{"normalize_top_k": false, "n_groups": 8, "learning_rate": 0.00471, "max_seq_len": 512}
Below are experts of layer 6 (counted from 0) of a mixture-of-experts language model. Rows are named router (the router's row for the expert), down (a neuron's output weights, with its number) and show model dimensions 0-63. Each number is 128 + 24 x the weight over its row's rms, rounded and kept within 0 to 255. Numbers have three digits each.
After each expert's rows: "comes before" lists some tokens at least twice as common just after its tokens as in all text. This comes from a sample of Wikipedia text that the model never trained on. Tokens count by the router's weight.

# expert 8
router:160087129124139125174168108127070107060110141147093131126082132126175144124108121140149138131098108161100160175112130119131159139123136143135122153128100131124113124117140115118132118124144099
down0:130124113135144157123094190136158112127124130106155195146138138090141091169130126134152134143113104133128122099195159125130126172141100139125120098061119163093132169116106153122138091133156134
down1:140105125121130101087142117146152133109139135127143159154117163080087126102129145108092095162174131136118114162159135096143092079077087151098130114126109109139120147107097106126133124180113090
comes before: " of", ",", " in", ".", " to", " and"

# expert 113
router:095120099147164175140164146150117135147104110150113180125114088112105119133155113158116131123122145188132104162088122126160106136097135115108181144174124117119128158130088099082150132141117090
down0:131124150139147186123119107073158165113125185084151146117134116128138124109119138177075116084168103138131122115154126085191069128132106131099155125099098153143128153167148140153152115140145133
down1:139115122105137131169146119141138151140130131086101115118173126128148131152117155149149124147114144145077148146163110138077103087088164130152180097092113137162108129155119159152135130143081067
comes before: " |", " ", " \"", " DF", " MF", " FW"

# expert 13
router:144107146095169124155158131146099146102108135117122095145112084156192094114106121103130148140139134115119156163142148129133135125091145166116099152137128138161091142105131143109142115145095108
down0:103153111078149129086131152120174147142111151115172097092114119147111131153169103141169115142088160146157083157138144102137124075142158111148140135111109175155099082104121127161116124150128104
down1:145134136113140090131138108109114155113108140132107124167118117077097116092112155152158149081127131100139118142072123151098100139139151124154165134151127126118120131150120147088159096127126119
comes before: " of", ",", " in", ".", ".\n\n", "\n"

# expert 7
router:142104124112118118201147124145088128127074121166100121136110125133191133154106134113145117158079137146110184174083145137118147119100134137137135175131102115147103151125111105106117132115115109
down0:113107096075141121138124110127115146160078125130122124135117102152126098118139152105103129116124170106157050136162141115131164138164108122061160132154121103129102121108148149116133108051120137
down1:141131112100120105158123112144124137154096156131152148145135133137124110122118105100149145114143136114124138147128130157089142104106165120118130161113131120110120149144115132115137121114190128
comes before: " of", ",", ".", " and", " in", ".\n\n"

# expert 104
router:121134166163107136150128145147139111129136106105120124129127137134118125146149085111155172126112121121112137129102137157162135127115139160167102166149110133115076152137118130102105126135125148
down0:135147097153115139114108110152092125143151113150160105129144135129098138145139117130115151158154142114147098138162152163137118125147113154097090180125127097076121110140100178126104135137192105
down1:140162153163156147141101132132126151144119104087167141122130136131122146110132124131094139135132165121165136147151147128092130112118158103142134082128117089095175113207100159123114157134135075
comes before: "9", "1", "0", "8", "2", "7"

# expert 16
router:115135152149137142201120128137105115119138143123110135120138126104154150135150158151128130105113094148088127148191176115157118153137145101121159114113148136136137176119120104136156139140099162
down0:126124122096137156114122116133125100145123139127131165102125147101161161084160091132124070139127083130128127140105129130108157171077140157146149142128103153121118107118101154101161127108127146
down1:129145123079150124149136123102097148170146106088144107146128128136118131147133152142112128124137121110145142140061119146136147133113110128127109140095132111168128084130129092142142148128175129
comes before: " the", " a", " as", " that", " his", " \""

# expert 6
router:147116141162150137183150145144090121087121129143126146116080102135141134141120117098116130158122112147114160164124155134114138135094155145128076109141146132166107121102122143104151113140117103
down0:161100171133173087143130134152160161094092140129122105097160154117104127133105119136138107146121152134139139126144136139077116164137121155109079142149117123116114174136109138099110114133137163
down1:128157117111139130133117146142096161148121162141169156160118152134157118118171110144137145119145101144080108147096132125113116117163109106140143109136153132174194130127138127155113179105143131
comes before: " of", ",", " in", ".", " to", " and"

# expert 34
router:125138108171152141145166160102097094095107129142108194160123148126164119112083077142126121139111146141115141136109160123143128180132180144133104104122166157164121131097127136119154101132081151
down0:176126134099178111149134122166113114145122146115098113141152137145102094143118139126167095109132139113142164119147116145167129144132161104151164152133123051104130123073151105147091098112118136
down1:148115137096106159113087118112110087073147116158087167110117141085137118147128122145102082128146140115113157162072147077167108117170100137155140159107123127141143124138117122103128144077119095
comes before: " of", ",", " and", " who", "\n", " in"

# expert 61
router:137132101153135154163106062159117157118087132152151173101065113136103137176117153101168180130119138125126138150123125166157150149087175142125136135161136123160115122112134100136157125124142111
down0:105114128131148113129080133103130143131128140172119107128120144147100182153126122097103164139125124146118156095162109121148135119112115175105126110121126113089085061123158161137139113074127109
down1:168121157129161131117086153119094125136139109159115095128113190098098159117171128116128135161121158115145136139166141118093097149117152138130154150152097149125167092114126161102100128147136156
comes before: "2", "1", "3", "4", "0", "5"

# expert 102
router:131124145109127154164103162163144136148165100113100114122105133104147126123155126109118154108159118159116153133121109114225122121140147127181124151137136143121070152131139067115110156139106103
down0:097104148149145121158139071086127147121162120146112140100131143129172099095088131110135118161103143151107118125165113144114139125130164178132155100156124173081127133143142122097116122117144105
down1:091141138080159078165159134141138120140110159107156132070150117091105163148115151128122148125149085101100144130161096162120120120114116138108131169123114113174136148112209128156157105154144142
comes before: "9", "1", "2", "0", "8", "7"

# expert 41
router:135124124174161167148165132117103089114132134122118164106139132153144106125067108178129161157114119120078147149157165091142141187123195141131093120081146137132104149128097124100139136134088121
down0:101127095146138101132164141121122108137139132120096143128104133116158133105149139123116116130111144147131122128144110098154099141131080115110159130171117140188138140144099094142128126144082145
down1:106156097139137171123109109105135142089126119110092164096122148095116152114085116137139124139124154117127114080168109124095137146130111133122128124113124154114132130138088137119152128103119151
comes before: " of", " and", " who", " in", "'s", " from"

# expert 20
router:131141138140149174174122131126123129082132142112147164150125123095155131132162162169148155107109103154131101130167147158138146153101148108153125113114144110110091132116096142117169107114093121
down0:126109148176146143125111132123154156156166169144143126149136101096154116126097138074130117118175149107084144134143129123148120102113110120138127143151143122111115140136124079131098105115098117
down1:105124145129180170131116114115112129139108125127086156139140090156147113160140157144117170133122155148109133118120167086147121098162119163136098112137144171121129090157132165136133119128146164
comes before: " that", " the", " \"", " to", " a", " it"

# expert 50
router:168118177152147147140114116140089125090116124146154099126107102175138099153133131135142147102114101145128151156119138125154137162115140106148117105145145150129110129116093119096149118147122143
down0:075162097152130139154105152131117155125156124122139115108087072112103145156104107133147122138153156131161128077138124111140099113160154135141126135139172136127141150111092083091130122130147128
down1:177136146115123134129103131124125125135147145144149071114107089143107118105089148143145144133128106118160115120117110161092134105130113094150098154146117096158123106126130151121189162123174122
comes before: " was", " is", " had", " has", " also", " became"